python train.py --init_std_down=0.0496 --final_lr_fraction=0.0 --steps=2760
Below are experts of layer 3 (counted from 0) of a mixture-of-experts language model. Rows are named router (the router's row for the expert), gate (a neuron's input weights, with its number), up (a neuron's input weights, with its number), down (a neuron's output weights, with its number) and show model dimensions 64-127. Each number is 128 + 32 x the weight over its row's rms, rounded and kept within 0 to 255. Numbers have three digits each.
After each expert's rows: a language model's description of what the expert responds to. This comes from a sample of Wikipedia text that the model never trained on.

# expert 55
router:139162138086107082156063119104120124123078115164124125110103141165136176151112100102108161166155140084128139197110171144173174140159105136131127159102100127157168137212180119143164111135123159
gate1:128132159165131104134112167120139088151200109088108130095067152138134125085059133168105133119117163163147179134129106123155134154135115147173112143174096109114133113139125088155072106151143201
up1:086134121101152164162117131102077137106174182110134142125161150122074106113135112160134140126182104139131167112098115172120091126142140107067145091115164061108155189117141099180145103174116178
down1:128121059135117080113146124107128133129136143093191090123139155111165135121113101138138088095123127121130109155129135135133113085135178084089127122093126156164112012132134170158073166097090087
gate2:194123105135122105106132142140128146176150095117142087196105087124143174183135124113128142060151176122170148176077147130157092128115145153121097125126136079109158146163125128119141131102101117
up2:121140131139132080053117117161170168177104115181116122118098150166103117135124109136178145039104110146109102144134122139152090140111138169078101139088081099093117175135113075096096170077130145
down2:132171113113147162153151168119124141143113106097103102172109073169135110099105138127132110165119149162128115153124158092153095128094106171119109141223159095093131092185095128144182108145153179
gate3:094114160071139118170143131088144124123088126160081127046157110160118175164051073089137098164119109148144158194183144171101143196119166147141123119141122128119111127160154120113096163095097120
up3:156045109148111116107149113096092158100178136142094124125110180091170147175113170155130097139182112127117202141084109133153161121134208142177086145077139163090070152178092083217131124152150152
down3:087115075176144110131135108128130141079177053112094101123093161114110086164110124119189187185130152106126128116093168115071118134136176154083166094142182106175152078126166027129086163123213145
gate4:113086129078101083098101128132163080145053192086139200078121048138160164111119148146156123088158124099139082169131140122121157140085110162110149107117164107117179135108111122086145153139117147
up4:165157105159135162173169148098105162118172082152146078208082217110090099149136122104130150168090131146094171083122110158151052105139167094159123110125102124136109155131147123125145093082137102
down4:102090145095109091118124141120086098098133177111219146160109160138144099118145068095151102046169140080155161160122122092137175123115126095183112166167121103153187103109105107134144126193151159
gate5:107071135130127169195081143107107103143118159134106076095094099036122124175155117106098115104127150174098150105154097176180183167127116106089152163168077117106136153110164119180162084144177151
up5:126105119132161165163067093182149124160116173140088097101087086029128101146156104150068109104089141175091168109148131171157117168106125123118117175172115137103153127128131136182130142138134142
down5:088081132060083205176150099118108125130057143138123110157121127144184133164162145152130121138146052172203093150150147143159122072145158108129065125178130118119204116122123091120069162148093108
It responds to: Spaces in tables, inner vowels. Bare spaces before numbers in tables and dates, plus inner vowel pieces like to-o-thed, Le-o, la-ger.

# expert 37
router:119110148088108092178111147120081092124119166142146089114130149134153144134101158140154165148147122074124126170144128138206178138058133157171098102101137114139142091189133157179154085109152138
gate1:159099114052142144134143113094161118178077133158106146131151097156179118149149141156157165131132119054154104142116142143112098154107151129138161118148082123144124107165118128135099149072133127
up1:109136156039164130113107176152129137153105131148102091096145158101083083151140119216119147138164144121105106132152113110146152171138150109084183147130100163160129103143129150089153170084163118
down1:119110105172159115117059086100170109107182073147117092113107118094112131094191132180172091140115064124118106166112152181062116108145059163155148119120131167074167115129134129163077134152075150
gate2:139152102177119241122093159088193183120153116182113135137226095062145104180100153129103129135175121093103145105157110167123173158090155122059106110110107103091106195145156121077165155184136179
up2:066120136079158131156130078099118114180126116127130136106134088168106131097134121146091149141059130160119148117150123153102054123088139146146162128153117164141141091149129135093087116025151118
down2:102137137155181095096112086180181157157084074131164124139101102186182110164089158124138151127109184133161144094164136105101149097078124173194168086142170161119119111105104143171079160159106195
gate3:129111113144121080117107101070141134092201133083186086111154123128040144106134190086137104120121109144136107152118116139136121182013183089107095122116130128172134127097111118135134168143133138
up3:152169154109148108141170119140101147153087092141067095093169088113114187144115069156113135113170116106113127101159141096095146047158096147171068097145118123129128142132108109158112051113152129
down3:113121096183077109120156140179127153165077103143120124109135157095122137105111182129101120153116156129163151140119161142103081195117112098100183167152076076153187119156120132178104134116150117
gate4:082100114116096141117206139099117117172055127115078107134106143185181083137122108095165146119149125126069159102102126076121089122129098089145126133100173153080158135110109125107120117119074133
up4:131141113117123156078160138130126102169101120118142101120108127139150116139166138179114168136175114119134097144122102121150138227121226122175112152184180112109147110136124127108126164140158146
down4:147178180089067160142167184163077173112139134119167135150094187073144057071093100082143116097129095077163156156145170160078107105082070082129179105122146114132160125154120081180121149127152139
gate5:151203097155087129139196171171124183112122129124122093148133085089156130143101082104104138106153159128157138103156148070072131107089107128144089173021106136144115159167162164141099131144147144
up5:101148157099164134115111099137111126126193163100140133136098092124181134120101167161093104140156129148175123155159126161109154119168079124133151069161170142100147156116115170128132128163129142
down5:128189068072123168162166117138140110119145087083118111083126097064128088104135125150131092108120116142157178100137135093130111135177106151124165130125166127173147131175120085141206088185070127
It responds to: Line breaks in lists. Line breaks ending infobox fields, list items and table rows, e.g. after Strength, Case opinions, a team name.

# expert 9
router:061116158056114139151134155155149165131114159162134119092099122127109147167075117130165102134151116069106143160108111141097175182127122142125119086084124126115132159202170138124137090100123138
gate23:069157164078197130116115103147126076104116150116096118122168118063120144119141133160141117118110114119085105148131149153155131137145136121123156225227126089185093115188109161147094117088142066
up23:135165153072107181118092115183156119135169104148149095101177129098104133103137120122170136174138159087154060129102116124109104146112166125068137109114109058151086120151182081095111121153136115
down23:128143087083084130103121136153151108077180093102133110151050091115182098098143145131130155169154172114163239091225162043170092184110091092192120111121116174123151195163118125122128104142111113
gate24:115109088075156107149138127124142148128141091122116106151096111137123109163100099123178096151128123142104144126087119142100146105121149122080039190173175101137066138121174114124133126082098159
up24:113098146175040133156120098110128134125076148112126136177139088135096126076123119122084165073123144152124125202166117112150089107125086154173134089092141158154101159165151168108121112143169110
down24:144136108129160185112147138085100084155108146155169128083138169155116132124107072097149161102085089150085052127099067134119105131122159113092120171172166067136146136092110191145202085156107170
gate25:091209112118155138093095097109129112155142140112145130090131103139074142123112131122144188097158114079128092117143133155129130148140109107074113050122156110086128124122140108116118172112138147
up25:091126110173161117129110133157126084151122079099124158140211124179164116116157166107161186148127094129168070119083140158154094102142163101102202118180106132081080133107154143177105158113144145
down25:126102193166147072165131138145159132099098173115087166122125130122141178091109158125170138139116159141098152109157168154072131179110075121184042109151134158097156194108165110189107094098145124
gate26:101175172124128138082049132165148121163138138140167171174147190090118162165088139155116172074115134155069136151092135133116172116087103175137114152142125158116128060173105115113115162098098141
up26:171138157135133121066135115132141150140120151144149187135143226130086124140122161146098146066137217160097163084118137141094137172120104144133171162116124131103145092190165174132107162102080154
down26:114125112086134167139127094140151182128144134147132140113097108125171108185084093100171097163169129143204229107103157109091135140124123185087161077108145139128174157162122148148067126150074163
gate27:166131151073152134033098125102153137091091111144110102111097132132145122192143148166144139171119084150119135147122117194129164172116141128168138172100082122101103121141155119137113112146130158
up27:118124132154111109137123132073144118132142137157085117140153174127090098115096126142172134189179127145083160084166115112123069127123069150128198189077129103149060130089098162144097127133144167
down27:063156101145119212147154162130250147077224123132077143132092131098058137155138084084107108114129161146182133096168052109125137124145162184152097098101130145118155089126138129120087154065171091
It responds to: Digits in numbers. Single digits inside years, statistics and table figures, like 19-7-7, 3-5, 2-1.78%, plus word pieces like tor in tornado, qu-or-um.

# expert 7
router:091091112091110121193076185089139132099104134147135084120157140076155152145118165129113128217145139127124133200151187121167134136059129136138174106095155093121127129187112090138139137149177163
gate0:054148148066172164136139123161125094123143082156088109069135110093070132173101067167070031174149153130156124161134118133093129131109108173169160163128127111159144130159146121152165117069086156
up0:113177136162080125149146108103120195127130153162147128099079128142105130093141093104075140119143081118150129092144129117152143086173157187224120165062167130125112103173128150123048131134210139
down0:118109134096166117116142118134126154123155129036096112108154150133136143123110128112149110128144083125147109136096111213096122149166113178127096148144122116113178140084145149103160105106043145
gate1:141098097097176106111101126091122089136063154100091127124090080132092151164142098107085070127201104142125197165149165154125162124153163126117165113138114145141118078160196162107159069093154099
up1:080135130146100083123120082128135140121185083136168130123120173141093172068105135150139111078080122113191091094098127153115134131123080141141145139094172076131154168145118111141086116148110119
down1:144128072165117132105109125072098150114106124128144154171150159129068129135170135101113151067136115162061169174115126104109134092145105129125205171162148129152085145148142132157090139113162099
gate2:158164105108112141126118139142137101141131137167143054107181136112145219121062197162099128146092111123155120193152137146144133161097144130132178153122149119164088164149142146146103111160122113
up2:091151134152125176137133149135122131174125113114160159149108143147085070110164145088112113141099127118121118045084159102094137096143140104073092104160130151130115113095133155119166185094146143
down2:142087193164125172119163138137164099149101137099130089157169074131061122122108150106153121098142157124145131111123074059172109152146100135108147165153106093145076108081128174083132134146137072
gate3:099089144119190162088127145127156116129080110144095159127116133128105106128147121165114151134053124151154121212125131176109125131174099127133143194134109101167092150144120136137094121128162150
up3:102116134139183150141122112155106134117146142149117146139110178067153167099138121153125108157224127109140091211171140197116100050134081100082147112136117119145117174132157150124120112128108100
down3:093109132107126109088134122141161080112125114059174148112103128092157169108092167166164144094124139148104092116130151148113104136165076152115124134112154119164145143190157118135087109175078108
gate4:128112105115080112125149113115127096152141109074159105097091102103123144054099205099137108142185147158149088128128188118163169137200142106207168048127154093100165117120101110117129138086062101
up4:168181142155118091066165128160116152108084114130095169131088108124129144124217117120116139089124124170186101128155152085176132112118019177185139146072069129132116112128136119148139130125133133
down4:111110081116144195148108118132172153090158120089149111130136167114122153117195178148108081139142145161094171118058118145177110089115156069081153122126116107081135130103103145155047172196109125
It responds to: Closing parentheses, name endings. Closing parentheses ending lists or titles, and final syllables of place names, often Thai, African or Indian (Songkh-la, Botswa-na).

# expert 25
router:078107160064116147160152176098120114138093123109179087167143171139118196153064107075116071207109127087124117182107178109142178145115184124156113067127143131098153122129171119128159102097101158
gate0:130097095112138159062087110130201147133050127109208105083121128115155091144101150126147126134190072109086126159152154121066138200093116093191131086083175146099121112143105125130072116132139162
up0:205116110123102088119185166153125134190147132096102095210090099053116093101137117110136174111144146137118143133125138147159114131120124170147084115183101151148137176119077113104175088109104125
down0:124124148121129117111111152095113142153134152089121060187105092085123119120107038129184118134107121153157125139101123146103119126146056187163143119144148133064151138108133128128134145092177111
gate1:075107160074150150141150145059096088096128151095060086140113095095123107119138124106160121121108179113071128110070090105157160141151085099067113113132161145146138068160189129126103014133132084
up1:049120087107097120153114155132122123098137138143099078179094097121146128117160085107164158143082143093116140106096099139185142049154057106082136123149134117115122109110128080111135124108176099
down1:155159108117133133137134158122147137115145128159165135177134099198125098123078160140162133131099155079106133097113147110123101106165072126142094126140110152066117152084125122160117138170053178
gate2:128173144086100143165158112157106155123181182119144134122109125146115180148119136115102129130101158155172142107114167131093127127144194113147158115100120129133146216174133253130115173148125110
up2:109079122166133136157147079140159110074182171105121158084147179124107180144122136119132099168137119137097131085116164115135105108102126105111168175063097091133121158128164061094152177136141179
down2:131136099120138178066114176047119145140132145165117045160174130145120119119161072103099119125116119130111086111037067132095129152139097108129098085159139156150106137079110094168134077150126147
gate3:112135153089115106153163150131151101149147134164161134187108110155188085159132120123146079102130123125119126188119127114104197101118150136115127170147107153137136138129145106099116144200126109
up3:147163129117138094117152171184139088126083116164132092232133132079161076125176103148172128090095100082088122204118126157097146079118135101097126146121118152136110135100152132133120147196158105
down3:096169139141138202092099117074108152082147112143114076114160124110148173106112123159135135168080094112111135167136102148181138138124084157120202127091160134102143073063125193106111155172137100
gate4:099155145083083189074124098191150142080145126139161099159047142155130168139081105126138174156132078112082093124123188119155150083137104148156095099101119147128158155148111174101133153168130174
up4:100111079151182136159124188131110111115175098085188138104118125134124120089140135143128123102100126132162157087149156146128131104114149157106115023085169121114148120127105111146168111100050146
down4:077097073127130124108105115162163233056112192113109120138124160123085091141145123108131115163068118104136144121069080142051163143093163140062116072128126139147108157110123073164154086173117134
It responds to: Clause-opening function words. Sentence- or clause-starting words like the, which, where, when, In, Although, especially after punctuation, as in of which.

# expert 27
router:120101137061115121140110112119131112176082131183124146124124141113146125118110149148140122177154069097107106124153196126160152106064153184189175097147114113140111076191190133096149123128145136
gate0:161101117127142128116171150129129154091124078140181115152145123143139118172120157162135132133109111127184104118119096100078104094091182170122178108113034132125085117110176143154129098115177125
up0:089109076108106113141139162162087121143132138144079134071113149106093129136095102129141146137068181111149099119147134130163136146164109162094139155117135156148149074155122073155102113108122155
down0:167102113122166173145077128145151199123083099164130114101108131114131108167144132114082124142144163062081127121104081130105111134073092104137140173133105129139187028088114125061163145155110106
gate1:161123122144154135175110106136148139075081100150080115132119168142030164146095103103144151149139120167063136133124193151117146132071119198186111209125056085077101179172105068179107110181119076
up1:206123101121074130134150125189206120115137114084128159089132073124109083098120120133120155120071160142080106132089159142136123116059155142149182113153111152110129156111118095096176152126089126
down1:140124164095136150130113124137035139121137213102101128132134195158168119140114143131157156144143089095119106136129163120085109128116152195116108104104134170122126131048157109109112149086149166
gate2:165134118108097174117133140129103133115134137093124125152076082101140132106107159105138126120135113134090071144161144162168080111126127092168160171130106085097135138173184128129136131192064104
up2:128107104125092105133129170077105156159099116130124132154105137082155133144101165137225197136124130105075093173202157134170118147103146141177104144099177101096140077164150043135102110095147154
down2:078117126143116127189143172135173130115159082141130129148101141174162179205110184079110185149117117105099151141086133121095149125129083070114156106065085164158156107124097124157129131122163162
gate3:081097146116126100102138132039112077122085138117137164108135171131101140158114142105142113092153192004124125177142126194108171101137181125107131081139118145142140171119114157130120082103063130
up3:146110174133133102050198138127163159156126081154116206119131161110134121129145082161183137125145129091134099118131121123074142108141122094108126113168113144119078102107156129125069120098103154
down3:156057107084162167108123090182165192143166099158112152109152129131132098141147127154157079103102105124143096117161123134085131065104119153109146145134128141146118049147190126121063105069179132
gate4:156134101145100116085082158175143112142114133178096133107126083176110111108121101139081160108117127137113118125072129170117141135162105144082142157126095132115155208144165077118158142120072151
up4:147137093157105207082116128136166115192095112180148156133135148160147097153147144134147167104167082157160107133144102170117140120108163078092080169106172172104056145080173145099138131202122126
down4:114155097178157128137153080115173070089180126157088177121105134167143158178168132168188087172140101197154087134139112121138083092099102143092156132073107102161140073073071123200111135098168106
It responds to: Sentence-ending nouns, periods. Full stops ending sentences after dates or places, and the noun before them, such as Depression, operations, power, troops, restructuring.

# expert 30
router:121132143051061141148081134097161095180112119155156085158096150148150136151043145114134108122155126055112160136167125105102130128071149177157144080089103091123110152245199123128097098114106186
gate1:092196140175139112150106045168129128134130091106069135157167157157083107163181121129161190133140148092084034135132124148131087123134099096127178161140101117182174148105183152123167093108081099
up1:171197165135124123174094132113109113114179135124157100115106114065115151117115139156129090159157149147132111152144135055149132159115130134201143154140152149121140107133157195140155137037136076
down1:116175127102093107111157111121197124099138182172123219118120126143075123143182112092086131165131153066125153157158133155167111133187126175165104154111149110110073176148096070139131087162155114
gate2:155137167170082076099159174179106140144104148103108120170120080146124219086120153154132221060112160155146104105158106104136141146131109108138129124189073140119134144191151160128151089097154093
up2:142133105171159106157082067063158167134096086168106112104128083127150102196177091080163018156112141078090130178083115157113129134156126140143141104111093149143105133099132143090136178213117111
down2:115146124124079129097098103123154083172071127138118110089097057124132146160134195117159107130135096100114186162150177115164139107129113141161070136169162087110152118120108142132189170117126073
gate3:100149104078198123076093110138144127150123087116108121082116133066096091117132120160135078151076114113138160135104128104135093129131101140110152106115153112230063071127123122118078067086117095
up3:090116134040138169104168114119151139160118107143110150114135082059095145127160143139088115133113097101142173169159111104127120140132135143129159157130122155206127067127158120114087058104191110
down3:087130117136174126116024132128184170099129146141059107109110102129202123122098193114147174067147157121131154133165048120130148074106130158134069139101137112109132161118123107098121108176096100
gate4:089122038096132124088156134133085138111100110105135119166161070109159143142152129150087185122111099112186132133044135092207103115073145159162097111127143127177139131150081230130101075065118162
up4:111156180102150146174076114121131093149087150115146132102095148168121122137137154102117104089192129177125126156208144187126115190134086086119142125096115169121153098119148113134194185180150094
down4:125132066156114066095111065148136139114129143123159071146135096090152138093121112105090127110100167057164134109175115113188150150064133133163149128189125124181075136142120190124198095103125108
gate5:134140112072114141166106133157101118087063084121088130198140135130121108164052135173143126127139090138137140185125135166155146101099155147121116136118097104186113076128140143155188125117138150
up5:119139120137128085168154125089140115158128133148169142107115109169140149148151193119099149164121124095169134105108106124182119146128106170243109138092163154114122129103142134109078142111162154
down5:124151105146123115171064100115083177131137156160103119146103120122104167158142127183070108181150183080140124132108132184149143126091142149158133080130185117125102115171119181064094117072125116
It responds to: Inner and final digits. Digits inside or at the end of numbers, decimals and years in tables and statistics, plus min in discrimination, feminist.

# expert 58
router:119140089133134112173114142108084088147114117171175095088138177125106120194062120096075139157104080056145126186104165163156149146110131168174180125095130117107115095135183144207182121158134175
gate0:136099183140133128119125121111125144160171126108139172126134123068142117130180196183091131134121144123168141151167088176123199148041155130130133100123148150130143115140103135117138112132116152
up0:096138129130149131128157149106139121163095116093147097092143137098104124132095157136126138128141165119105147151123042134128125104033103000151132109164158127132131082123164100108114055140133150
down0:111076159118165186177174108142158160172135157177100119144189149151108094121125160131155103122092115198152110157104075080178143111163124122078118115171143072122222114137156175127112123133134072
gate1:086121161126095163132117154138106114096122137155152140064127173137113114156143182139098102120129096154112155164163210128171114081148091188039141160097170115132138132128104108148105135117172157
up1:137127118099105061166176111107119153136094143075127162187160082181173156112097082140151164137113078192081056087108110080129141134168183144192142173187119144141112151137166120111137107114144128
down1:106128082091153129064072165113108121129153191100114178166024139131163152169181116098122057129107119140116148202094095116086144148194131137046131154146149100115091143155097150127144133180096179
gate2:133148104124147073164139084069121148122101142106123098079128117104125208082096119145119102119127060121138098173147236101113136143101135107166113102182133136152116114121118142144096067057087112
up2:135134170137114144134155052089109139043107091080108099097120108128104119117111081197115138136115135171142161090096069105136146148125121176199137193133153078103090174112134128095100101095181146
down2:113062119095131116066121139109133118126129133110075149148092125119122156118146131100144102119174163155130154082120112139102135151140142167155177162151106078111085124163194117090200180179128118
gate3:098113176110157195093104130066150161099157145140074109113143113142083121093163141158096088124114109103162143197137190132100105183129124114079149162123156135120141113135132124181127114152147119
up3:169093088141094123147157164142136150143113143090160175184094191153146147136098132069171141112160131162142152081127109103155100093106126143172120108188100120102097198140092158107137139152068124
down3:102099116096084125118140130130134114095134126088137126150060207177167164108136104166200151132138130101107141108098133115093093073188057104157134134112107134047130141141206131076101129187120117
gate4:143133144142111083203102141135126116101160132126136075132145126121125152166067184089130144126128148100121037128161097082143148083124085193136121121133055121127140104137119095191121117136142132
up4:126100143143169120136156109112071102158193104042115089150116178130149122081123131133101126153134103184142115103140075145143169064183110177091184120104114135115161134102153129142164179108150165
down4:174140161135127195056165175118100052090187138151096148119029115114094143117172014128097137141140085170176167130140128123141105150094113127149132142187112106123112143111166142099117132159123140
It responds to: Definite article the. the after prepositions such as of, in, to, plus possessives their, its, his; also ant in guarantee.

# expert 19
router:121093141112066101162100155107102137105109152104173110139135112151146183159095150115112110094115153103131168176104148127106196144143153115090115090138134125170122105165173120146165152091121106
gate0:143119149150124098049151102174100090120122173132137184179166135127192102185157158108093114116129104131173132123141119172156172107215132143122122121131095125136130058113115036154101137148104096
up0:175193094161120187189112100122108105091206129078139120160132075118106125129120137148165155175145072133116089108120109168129129110118164137118114149095103128152134153077168129108170098141150131
down0:107078104112145119113110132114088144128156161125110069113125138168124106080144094103126133011104106115179130091097161072126149156105116101100142129141155155045132143127100182177120075095100085
gate1:096125154104096100154099199129073123165137070064195088144106111120108159161142118114061158117094114124140143181142116116116166163149122138113098127133098130106160104110126141147116133114088093
up1:125157152183116128140134131126104181138138088066202111108075126146091125168099122103083092134147104131137155169144084084059138158106150151124147153113121168115144172165101130142135095150058103
down1:081116123156122162121060092095093171133120121157104120103120119142137094145144073101147208117166128060153145116106143102122111086174141156151142148140119134118136135178166058129068104130121133
gate2:076082143050177105100144170133135124133136150153104105105103132170161099153086122105139116176129158094150164086108121080092128139111119135156130113086082115101152145172150171128214133088112126
up2:159171149174124207142159152127162143109111080135111147166107135128145139139150084159103074123117080134094087132174119193134106121133115107133081125123171082118139137083135137141114145154101159
down2:074092122048078049118121149122090126143168189132126085119081150140100167089137155168106171138137081114126138089142152077123122130132099076129147134115158156161107157122141106160123135099129108
gate3:107149150132149146211099181155128138152174070108136082124135112089062112065105108110103162172119134126100164069178182135072097115110196152121149144122126139103155144133138105125139144127110156
up3:123128146140149145102172134057123081097110231116194169111100158097142134192194213108074090131136119114194089144166108153153127149146078114141061089134146139111186108069116160119148119181160069
down3:141180121136104156125101166122177141114165103092135126111139141111108115169129129097135134134045139069090108128136115118138097137108092107113149170165122176141156082137067192137151171160140105
gate4:144091182125140132144124175038125130089115123062152090096153128125115202138078131109087103110102175132185118135180124097134148116090149120134121144157164100143213141202134124130104132102164117
up4:135095170101141125107116103068124148128167174102115132134151101182123110098135194121122129070099140136160156127106140127148158117160128124135129150117098101144119130164170116103114168107081195
down4:169099131127095093159167078124104124129149124167081122185097147117093127183106071089057112171096125111104201112151155167140072149097115114132095125102196134094130149101091135107085147080125133
It responds to: Mid-name syllables. Inner pieces of foreign personal names, species authors and place names in lists and tables (Cu-ta-way, B-iá-o, G-on-çalves).

# expert 3
router:105092148110068126146073163098166157136081114119204143141148168170131140135079196083081092164170099064085158159112183151185142151146116130128098131099125135094168133146130142128129148129129122
gate0:169107145126109224133160075131128139143107152167134122096174132061083119153082164108114087150118106150147126122086140143112112112084150124164123181137166101110067181192119148126096124119126129
up0:084098101122145141130126158174146176149097090158141164049151145144094137164147065083130099137127130123157141181079088128135122138184115092094161125153168100081175197136108123150123144162130143
down0:100143082237088065125114110078090139116146116142153118146157142070092183166090133155142127142176146153087129182068137188150145127119103110169063116127111117159131102139066134100101096113097144
gate1:068134095104113075146174151155103103126133165144116110122103163133140113132087117114177159107124118092177137140147125086122104142075071178104124115091106179114132163140134147114125179073098123
up1:075155128162140067100185121112141138160128147145099134094072122148146102129114121091139139118136072118133156106125135152173126104122102154174146178077103124144079152162133162107112138114095170
down1:071148142137139155152106107077099112146090057124050096164131058098120178165131106127109112135122140119137074137120129110142159110180159183113063130121099157146138141109107150099132113084166132
gate2:150150115108118128147119139114122124150117159101142119119198153119051134144111163119096124156111050161179117146128153104139140132160180100060099134134111101082097130135119095175125111190136076
up2:153134163142145157072148154146089088106158152153109200087135099140087170160108091120154051128163072155146169129097122174106130174141087054069112163120183145146130164091131143122180134169096148
down2:152128111072060116146139117125114151163106134058100106142054104146182123150115155115075123120162060154155104147144078111141139170162150127139095177161125106127115156143079121103099149156121100
gate3:188156118094083177082104161150129162153167130170101112146185123156114106168078117074055129124146157118137167103139143128137161052179128169080114123051099134101092099165129076164120134115083189
up3:100085176134101141138120152126116112132138174108048118174071149173110114103094106187102092111132111156141145104127121206139102082129143075064188073129137155098137173157158215130146139117130102
down3:142116103111149097156209168128139107142124139156108136162158081151139129141098147099173101157148147145131123101120064104137095128091092149153052149181122105085115100099140100222178082117135126
gate4:084065176130122132212137121121086117065168084138108154121167102134112140161070205159130130169178089143093178125110127186169122141079113148137095131149145133132098121141100128177158122102151127
up4:181141087107170130131139120152086115108133186154077080146053084105052112102184126145114128137116144062119139110140120055092133176179134137113204131100108136169132106161144128131148132167129141
down4:077136139145127232068150180127161125143126091054122130152164112121120122133143135139113136124104160146117178119061151153140123135113135088166084118113093147082128137096115117155127101143123131
It responds to: Mid-name word pieces. Inner pieces of proper names and words split into chunks, such as Bron-co-s, Gi-ro, El-ena, plus scattered prepositions and table spaces.

# expert 32
router:119098128036041174174069143114138147123082131097123136150134117146132174151104194095096108164151065073154131149106133105167131111082165148132145091118101070158124144139125092177128120128149128
gate0:176123164172153121117156089171204110145092109137146119101190103130100085123131102146170127210100087028187123091140148138093156120149150099163123100161149146096108148139148126078085075116131133
up0:169082117156127124072107134167136153137105154098139123118152170148121042110161111117117142126086163166136142099125127073105127153128132095177095144103114129118126137111138144119216061126140135
down0:159154115108137162164087133150153138134131116188066156096130135167120134134087119132120061210138100129178126113089146119190081174102126136084093112108149087168120104166093159146142134067040116
gate1:084137170070128117156124187151184090175096110114116175167222172198161087151150150133104147130126130120089156152129118113116128136138109149135193155129113099146075094151203123123095131122164136
up1:118113095123069076115125139114119114106140104156222139104126157082086193079119110144054142187201131124134085138114124147135156091057133160114127121156164139179171158149141122141162109174129128
down1:156135146122093198145075083124081167166147135166128106177111146110125123118166143141126163111158139109090190086071057115113164155145138075150154131125048095092040131110108137086163129109126146
gate2:096193155094110118072129119114146138106096088136111116058193110128061150101108194154104129094121098106150096171117133182048145154107128087167105090126068146153168136125148150128109151137099093
up2:132098106190145154132115118074058104126113179119162175175121117165160127111128089090177134144179120170141099096139129093206086116112152139102144094135158144093098159128132154087125091083133126
down2:148100174117220129165175119132116088160149106134129140126209116116116137169134132159089132052225132146145075195178142141115144121105109118126127193147120079088159154147160168146099100149155114
gate3:128126161136211139155085120101106124120144153116098131076148156112038116074140151113128072130164085167157129126138149144138124165131137128157173158127145131130072142128130116185148090192167126
up3:097158121138177135136139090109133149142131098157120102133169125084079128098114120076083120148161074197173119127117126141135096165101133146173157159143109140107111153122159158151169131189196117
down3:088123184040131147182123145075118156131142138100121155104134144133112105099168162098124150106124121107131121127105133070144171109056165172091132163138113131209138054136102201093159130082149046
gate4:111163141150170078147123139122146070167112200152177175123163118106119099113112143130151127129145082097122136180142132181143103152054133177062164121108159132152057071152153127077175169128153114
up4:128134094108135099110116080158111104134140166117158111126093138111195098137136068088151135111141163171087164145119123099125111107094138104127152137100179143141130124125095142167142117125163124
down4:145149086177141156064129141175124196147135100078148121144091099160123145139112121136171113176105142185092142109072120100096108155171094106158152169114134087140079184116156147140092136142148119
It responds to: Table cell separators. Pipe symbols and markdown table dividers between cells, especially in election result and sports tables; also -ze- in Plzeň.

# expert 49
router:104126113112116156149068163123072071129099076187192101127142174130127112170064153099086133129088091085168122181133185137165182106092138185143163127089136103090159069097193107165159117146167142
gate0:099098123115152087152166181184125126128086132089164147167109126072191121180151185113119169099096132121138147156183079157153200106164107164139142124107088115152164120132093124105121166137158116
up0:112066117130187132128132160151125107122103097154113111133072115129139120194150133163096157104121161142116157141139077155167182099117125187130133239150087118136112081114110081109148111131149158
down0:123132141187126171088152101132113072130129109138118160102175069173166119145162085160127156125012058169162090120135125113119086085134128095109172140131212141099152120163147147150134113163115152
gate1:140083131128133100157173083141125119052172111116201133099140161127146165090121134075147116141126109141125140141140156151146136089100094136156138047091137142097115118118161132122094105073151113
up1:184094096127118055144253137118131117117101120158206131118117109081134138087086098072125095122104104130172132149112180140124137102073095159125121049090099142130116126133122097148119091056135125
down1:131142121205151153133123134070099092145074115146104134137187145167126087175144149151145102085068160142116122121148152149234107152130157084168092174131164111146074092048181177077108109250078138
gate2:151162112129123154166174150139119108207120108116118111171148153041137130205094154182139114096124182097152147100144087135126152115094168112074114169156116182103111116122131138129150126140121143
up2:086133101108130085185129128171135134195096110144135141094095157098167185078078104138109066099118111097201160161146149086131159118107141139106141141171105149120126140146116146097102137132022128
down2:145085109163194157131173132148087159120092123155131086110155111096117116193113102139143156099077101152120117110112148165172134145174110108078148125113128070156131118107136173121115135124234198
gate3:153131144118132131128150078175144153115121136147141179133115081090100147082123157036139099120136090209173098148143134121168122128111148121144106156211095174129132145151100144107123131167135102
up3:088075162147155145108118125167162136128122150141135129139025164105131139151129148063143151143152166156150155090173143117167130127100131099093142177133117139148114159141123070141100147151125135
down3:175186113161138182150149179117133109064098141111157102175146167112111108186119110141097144128084121086153099117107095159082155090055121103150150157121114124080056091102117136125118172155105178
gate4:137047155130047137136129178122152111139098112133112128105134163072103149154082138112116103146133196106101123124120088112147129090157113116108128163171100090137141148141135100132099138161147128
up4:133077119130077177083176105057084157133171142134175127117143123135086090131146151077086120127114206109148172157077096159089114152155098083131169094103107160131185153114127128124137139103094137
down4:095171074137130075133150098117153121138132127141152152153153162108100088137150143141076177097092091102079155172098158150069088122179108126131165131124116139154188109078064166155174112186104119
It responds to: The definite article. The word the or The, mostly after prepositions like of, in, to, and at starts of titles and headings.